Experts of a small language model: 9 layers.
Below are experts of layer 5 (counted from 0) of a mixture-of-experts language model. Rows are named router (the router's row for the expert), gate (a neuron's input weights, with its number), up (a neuron's input weights, with its number) and show model dimensions 0-223. Each number is 200 + 30 x the weight over its row's rms, rounded and kept within 0 to 999.
Before each expert's rows: a language model's description of what the expert responds to. This comes from a sample of Wikipedia text that the model never trained on.

# expert 11
Description: Prepositions such as of, in, for, from, by, until, after, during, often in most of or not until phrases.
router,201,259,190,210,191,235,118,217,205,158,169,170,160,168,243,215,202,155,225,214,200,188,207,210,214,206,203,213,177,263,200,205,205,242,205,220,258,191,155,221,193,212,171,243,198,165,244,227,189,212,224,196,214,203,205,172,235,211,187,215,219,221,189,173,184,162,208,275,223,204,207,245,180,167,203,226,184,207,204,209,176,122,245,223,197,150,190,218,180,192,197,289,230,176,188,249,241,215,152,198,210,159,156,232,216,225,216,170,201,197,184,164,230,180,254,265,228,211,236,202,257,206,153,181,200,228,131,175,175,244,196,246,206,222,181,164,163,210,174,241,194,220,169,176,226,276,175,214,185,173,243,197,202,173,195,203,201,214,192,237,236,181,173,180,211,235,201,197,242,145,166,204,179,209,189,191,210,215,198,211,188,243,208,139,251,191,219,236,209,146,159,172,174,220,205,227,193,171,139,189,169,183,226,224,219,211,183,140,151,210,179,223,193,188,218,184,144,147,200,165,175,203,177,252
gate5,158,190,236,183,153,158,182,221,233,188,162,181,171,223,166,230,195,238,171,203,171,216,150,179,217,170,193,125,201,189,147,165,217,216,228,196,134,196,200,241,188,222,201,240,171,164,269,170,216,160,223,213,188,231,110,196,219,216,192,156,239,217,189,221,232,174,184,246,197,210,244,228,167,138,214,192,170,198,238,157,177,180,237,232,163,173,187,192,246,153,175,222,171,200,177,149,196,179,192,203,224,214,170,188,221,194,219,247,208,139,157,174,213,259,243,249,214,209,147,184,223,180,212,197,148,210,277,255,227,200,129,179,205,204,205,204,180,199,214,229,197,210,190,155,190,203,168,229,226,185,200,200,238,214,241,217,201,232,197,219,211,203,207,197,213,215,215,138,189,119,226,199,225,207,196,188,219,189,230,152,226,222,199,206,171,223,229,213,227,188,181,120,198,217,184,206,176,253,192,227,164,210,183,245,196,157,206,165,175,235,186,175,174,190,222,214,198,220,163,181,213,189,217,265
up5,195,172,173,191,202,224,198,200,222,225,175,248,238,201,143,217,219,241,218,224,193,289,235,153,210,222,208,165,202,191,229,189,182,182,191,208,223,134,197,224,211,184,215,186,229,223,247,211,160,181,222,207,213,206,237,125,199,192,228,202,144,141,208,205,222,206,189,241,212,209,221,157,151,193,236,182,218,229,262,216,196,205,176,221,220,181,172,196,216,254,217,245,160,207,273,253,214,183,218,217,188,155,197,205,206,205,189,154,226,221,153,227,187,249,201,123,263,200,216,202,195,235,214,238,197,252,216,222,204,232,251,225,201,135,273,192,167,276,188,220,184,176,186,203,163,169,208,210,144,178,213,155,187,182,145,212,213,199,226,171,188,196,185,193,207,207,183,160,173,169,211,139,201,194,241,210,218,203,179,186,167,219,212,155,213,200,146,227,142,236,197,208,185,159,147,204,203,208,248,223,132,195,168,183,166,183,163,200,194,163,221,194,198,200,193,220,179,182,219,257,192,228,221,229
gate6,205,191,209,230,222,183,208,162,144,269,179,177,187,185,199,229,188,189,243,218,183,182,233,187,195,210,112,219,174,170,230,222,278,199,204,255,201,177,196,243,275,164,247,176,203,258,199,174,170,221,201,218,205,260,205,203,158,210,174,252,195,242,191,199,202,176,244,179,188,182,197,204,164,164,211,222,165,260,182,178,202,215,272,195,213,154,169,197,245,172,210,214,185,208,136,172,182,163,219,240,169,195,186,205,168,238,203,145,148,261,175,186,218,240,206,211,248,199,252,201,205,169,226,179,233,222,196,196,214,218,146,186,177,195,170,223,162,194,190,214,182,215,227,206,170,183,284,197,197,152,165,196,164,180,146,193,179,200,217,238,180,134,206,217,239,179,172,229,273,199,180,215,194,210,203,167,201,236,213,203,205,214,192,179,234,211,224,239,218,209,183,234,199,202,191,244,161,182,201,166,194,213,237,164,224,242,171,216,239,205,205,289,216,186,144,208,176,205,203,205,191,195,233,223
up6,207,200,187,207,221,250,200,200,203,218,215,213,249,164,197,198,169,227,229,235,168,203,262,185,191,210,201,241,231,259,222,180,205,216,165,177,197,207,189,150,141,203,212,240,246,232,192,209,176,220,242,175,182,224,180,208,216,188,196,208,202,133,208,200,207,242,292,201,252,200,195,179,183,185,244,158,203,192,193,140,242,224,184,188,228,183,199,203,219,218,195,209,185,201,156,238,225,198,153,209,210,226,152,152,152,165,273,214,137,215,174,178,191,197,191,188,191,198,264,265,208,173,260,194,193,206,188,236,216,209,240,160,198,189,261,230,195,197,200,186,191,230,168,217,238,248,205,195,220,186,210,185,179,236,193,185,246,216,184,207,173,222,249,222,160,254,241,210,200,280,213,202,206,219,187,176,199,198,162,165,162,164,164,195,182,134,182,250,187,221,264,167,187,168,204,170,189,177,201,134,183,166,182,179,150,171,235,171,227,220,237,190,181,192,213,181,182,181,193,205,196,106,232,221

# expert 12
Description: Main verbs following subjects or auxiliaries, e.g. became, released, served, set out, and prepositions like to, of, in, for in prose.
router,232,137,176,211,195,196,129,295,213,177,224,189,198,196,186,206,179,225,186,131,189,167,203,174,210,172,184,145,175,224,310,178,199,158,167,223,202,192,145,184,217,191,211,321,178,171,233,219,181,235,196,211,213,195,227,226,275,227,241,225,228,215,230,190,207,189,220,232,203,226,193,183,193,182,215,213,214,227,191,184,236,171,237,243,267,218,199,176,190,204,186,198,212,179,235,251,218,185,218,212,212,181,191,226,176,176,219,173,184,207,210,191,224,171,248,211,187,261,202,182,205,182,156,166,171,216,148,173,164,190,200,194,188,233,222,175,177,178,189,241,195,208,173,240,220,224,245,227,161,196,217,176,175,147,181,190,253,177,227,199,209,183,273,192,171,210,204,207,191,190,196,192,160,170,205,224,234,235,230,265,227,235,213,144,201,215,200,239,198,180,163,168,183,205,204,191,232,138,149,163,241,220,228,208,215,195,214,146,180,207,168,187,180,225,235,206,192,190,185,197,209,233,193,146
gate4,220,217,237,193,239,200,210,125,189,197,178,206,220,210,156,200,201,194,148,198,129,239,210,210,216,184,199,259,219,191,206,192,205,211,234,188,215,226,258,211,227,178,216,152,215,184,197,173,199,199,169,205,213,203,182,212,210,220,262,231,166,189,212,222,240,222,128,207,205,190,161,153,194,232,179,209,171,252,148,150,185,201,190,226,217,204,193,185,186,243,193,193,241,150,242,181,209,200,216,211,213,194,253,275,209,222,228,218,220,265,220,226,173,217,212,138,242,199,198,149,211,226,218,159,217,166,179,162,226,189,150,122,207,163,198,195,221,253,135,225,182,157,217,165,192,195,255,153,191,217,205,204,190,229,207,184,199,190,129,173,211,202,181,166,208,223,202,258,183,177,184,150,198,195,247,219,196,236,157,166,187,210,201,148,230,220,219,191,235,238,187,220,175,187,209,280,212,131,196,204,175,196,180,179,225,165,194,206,211,163,247,228,240,252,231,221,139,174,216,189,203,176,169,177
up4,200,230,138,246,220,146,178,210,258,208,211,238,164,187,157,152,198,194,220,156,234,244,253,196,135,210,217,178,173,166,221,191,241,182,270,207,192,236,161,240,165,189,166,247,214,196,206,207,195,202,169,196,251,190,199,127,219,188,192,213,223,188,180,210,183,159,175,232,169,194,181,190,208,185,179,198,222,182,148,204,181,185,190,212,245,200,172,241,218,254,182,181,207,140,197,208,199,208,209,173,243,203,267,200,210,205,178,227,176,275,136,238,185,163,198,204,223,132,207,187,223,164,196,167,158,232,170,252,206,179,209,198,200,182,198,148,182,185,213,184,220,240,196,175,186,240,254,185,179,245,160,199,203,247,211,235,159,194,226,197,169,233,164,197,164,221,233,217,179,179,216,217,189,188,234,187,161,233,163,200,142,173,204,207,237,232,198,204,194,216,204,260,207,208,149,213,208,179,220,235,171,208,229,244,201,168,170,151,178,237,206,167,235,199,219,133,170,167,220,236,200,267,215,238
gate5,242,190,188,192,159,226,226,173,143,165,189,173,182,226,212,202,187,234,165,227,235,192,191,168,151,184,226,232,188,196,226,196,161,191,192,179,248,216,243,162,132,234,183,191,203,229,171,216,156,162,163,182,214,234,201,219,195,211,194,183,200,188,206,154,186,157,158,152,180,187,225,179,186,190,233,184,266,165,192,209,256,194,228,261,215,194,171,199,223,224,214,156,208,263,178,207,227,153,191,162,180,176,223,219,218,146,171,197,235,232,158,221,203,170,182,224,178,237,209,197,163,206,196,219,126,158,154,191,221,219,165,211,158,273,201,196,218,222,235,169,204,216,253,183,218,227,216,204,187,203,228,220,247,149,187,235,213,176,211,176,167,216,173,233,204,187,169,226,154,191,235,186,183,160,210,202,191,226,215,213,264,203,191,234,239,237,175,214,211,212,169,215,169,140,233,162,204,170,167,227,210,214,183,224,88,181,193,265,185,229,185,199,232,255,200,226,202,191,176,175,121,226,212,227
up5,211,236,217,194,173,208,232,181,165,211,185,171,185,181,231,189,126,220,220,235,119,248,186,178,217,198,186,137,218,227,199,231,203,156,216,206,221,238,188,213,211,198,136,248,191,118,204,189,169,169,158,191,218,167,225,177,209,176,259,180,268,165,208,214,155,221,225,124,218,145,245,198,210,180,196,156,226,200,199,224,212,220,179,242,234,158,196,238,214,262,189,229,222,188,171,174,147,195,201,194,168,208,205,184,182,202,218,200,206,228,193,200,216,206,228,219,222,173,184,163,180,158,166,239,167,214,187,222,169,228,221,182,231,209,178,155,224,186,190,212,183,234,215,146,133,236,179,224,223,193,231,198,209,218,242,215,238,186,212,197,184,242,180,157,242,207,196,212,189,212,224,140,182,141,220,180,211,162,230,209,223,153,265,224,227,195,202,230,208,239,212,196,213,217,197,164,231,170,170,139,153,184,195,229,126,178,217,257,215,237,224,212,209,200,191,168,204,259,184,161,147,202,212,197

# expert 2
Description: Short opening pieces of longer words such as st, re, un, dis, sub, al, inside hyphenated compounds, plus blank lines before section headings.
router,219,213,171,242,213,130,151,213,199,153,212,172,208,166,194,193,150,163,165,150,188,237,156,166,220,210,204,201,246,218,191,185,224,199,205,200,206,161,159,216,206,188,175,231,244,224,185,225,231,251,193,200,247,192,222,188,219,215,206,229,206,233,195,250,166,135,172,216,163,237,191,226,177,176,221,205,157,226,184,203,219,228,231,210,195,171,224,224,253,173,234,217,223,180,217,228,210,259,204,217,174,176,172,267,175,235,212,211,235,215,233,193,216,223,172,241,193,243,238,179,233,232,194,235,229,242,142,190,192,216,141,251,238,223,170,187,227,256,189,218,190,246,181,246,236,190,173,150,180,187,160,178,222,147,205,243,169,171,186,194,192,171,227,231,210,172,209,244,140,227,153,201,183,224,209,162,218,150,194,204,190,203,213,254,207,242,251,191,204,148,206,168,171,252,239,203,193,143,185,180,245,196,231,212,241,187,223,156,182,247,181,145,168,189,213,188,184,239,183,163,146,206,222,220
gate2,232,246,194,216,151,206,218,228,189,209,194,184,249,194,248,218,181,134,191,220,212,187,203,168,182,179,182,204,234,177,183,230,235,264,238,203,224,168,237,174,201,211,191,189,208,212,221,201,163,245,155,218,209,209,177,156,221,182,192,145,169,161,173,216,195,145,180,133,224,201,210,198,205,219,240,219,186,227,239,179,188,199,199,233,286,221,208,254,217,165,208,139,215,153,173,183,241,197,192,228,223,227,187,235,153,231,161,260,188,189,194,201,203,162,194,232,214,271,206,177,146,190,232,285,204,140,154,200,206,130,179,197,179,193,199,197,197,160,233,235,184,203,170,217,183,236,185,189,243,233,213,185,173,194,205,238,153,182,202,224,153,219,199,174,246,188,168,173,240,165,182,210,224,166,181,222,177,218,198,166,229,204,212,207,202,216,222,187,227,261,208,147,188,147,228,189,181,141,148,215,233,208,152,187,199,175,230,196,189,204,264,210,179,208,208,167,146,221,174,234,197,147,175,234
up2,181,154,179,240,144,186,209,241,188,190,203,155,207,224,249,175,250,179,208,156,219,170,200,237,198,201,173,232,203,184,179,202,206,179,236,193,239,243,191,229,139,225,151,203,159,195,191,161,189,191,211,237,179,219,173,184,195,235,203,139,200,171,254,203,244,182,213,192,164,238,194,152,160,182,152,243,183,163,265,172,170,187,223,197,208,207,190,223,201,189,164,191,172,190,181,240,161,136,192,209,202,211,188,205,216,179,207,237,206,252,218,274,233,159,183,255,222,212,229,226,231,223,167,225,201,163,217,179,155,182,218,180,132,209,202,210,169,243,250,182,217,241,178,212,172,156,186,203,158,133,209,204,244,184,175,210,230,197,148,218,220,245,199,263,165,195,206,189,212,154,215,190,223,187,226,214,177,216,175,155,199,267,167,201,191,191,148,243,223,224,186,223,200,164,210,156,176,231,229,229,204,252,209,171,183,211,147,240,209,203,217,264,167,120,199,210,222,211,176,194,181,187,200,244
gate3,299,217,183,207,164,207,199,220,194,225,203,207,207,189,145,190,231,175,206,209,199,185,208,116,144,248,216,214,137,202,153,201,150,206,200,166,232,195,211,186,218,248,217,192,193,186,171,233,224,139,200,233,183,197,214,181,229,227,185,256,200,217,191,219,218,204,204,187,174,203,134,245,200,184,198,229,246,215,205,186,231,231,216,172,224,152,237,173,216,152,164,173,175,209,187,208,180,254,227,293,196,140,196,197,152,224,187,184,206,158,223,207,211,227,185,215,147,181,190,180,226,207,253,250,189,222,245,161,196,191,191,209,176,160,193,194,201,174,185,155,179,194,205,175,224,183,260,148,198,180,154,212,233,236,184,167,182,196,168,224,155,162,245,210,225,232,215,176,230,189,170,206,210,208,220,224,218,259,135,167,170,197,207,198,237,156,191,268,172,195,167,239,148,206,169,146,204,181,185,238,204,182,219,198,230,202,223,217,204,207,209,216,191,254,158,167,181,226,204,220,162,233,148,236
up3,203,202,208,212,161,158,243,194,203,187,183,157,225,182,168,192,156,193,190,191,178,212,201,271,176,234,253,172,168,209,213,253,247,165,177,201,178,218,136,174,162,191,195,186,197,138,196,272,170,169,131,205,205,198,164,222,171,203,174,220,258,225,176,236,156,229,209,187,246,201,124,205,226,181,190,204,238,187,165,195,234,224,124,207,201,223,189,202,230,240,206,207,204,212,152,197,225,168,152,179,210,158,189,193,205,201,189,162,156,252,167,154,197,206,200,200,210,198,223,258,220,190,205,183,177,190,167,174,202,166,217,222,185,114,179,224,173,184,183,176,196,236,220,253,157,208,195,196,207,181,176,250,226,187,230,183,229,227,193,164,235,218,242,205,185,206,211,163,208,216,159,228,215,180,203,172,223,138,241,231,190,220,153,178,195,228,208,238,225,234,228,182,146,158,230,210,268,202,234,222,236,215,242,192,189,205,168,291,217,168,214,211,236,193,244,246,199,245,202,204,211,185,185,220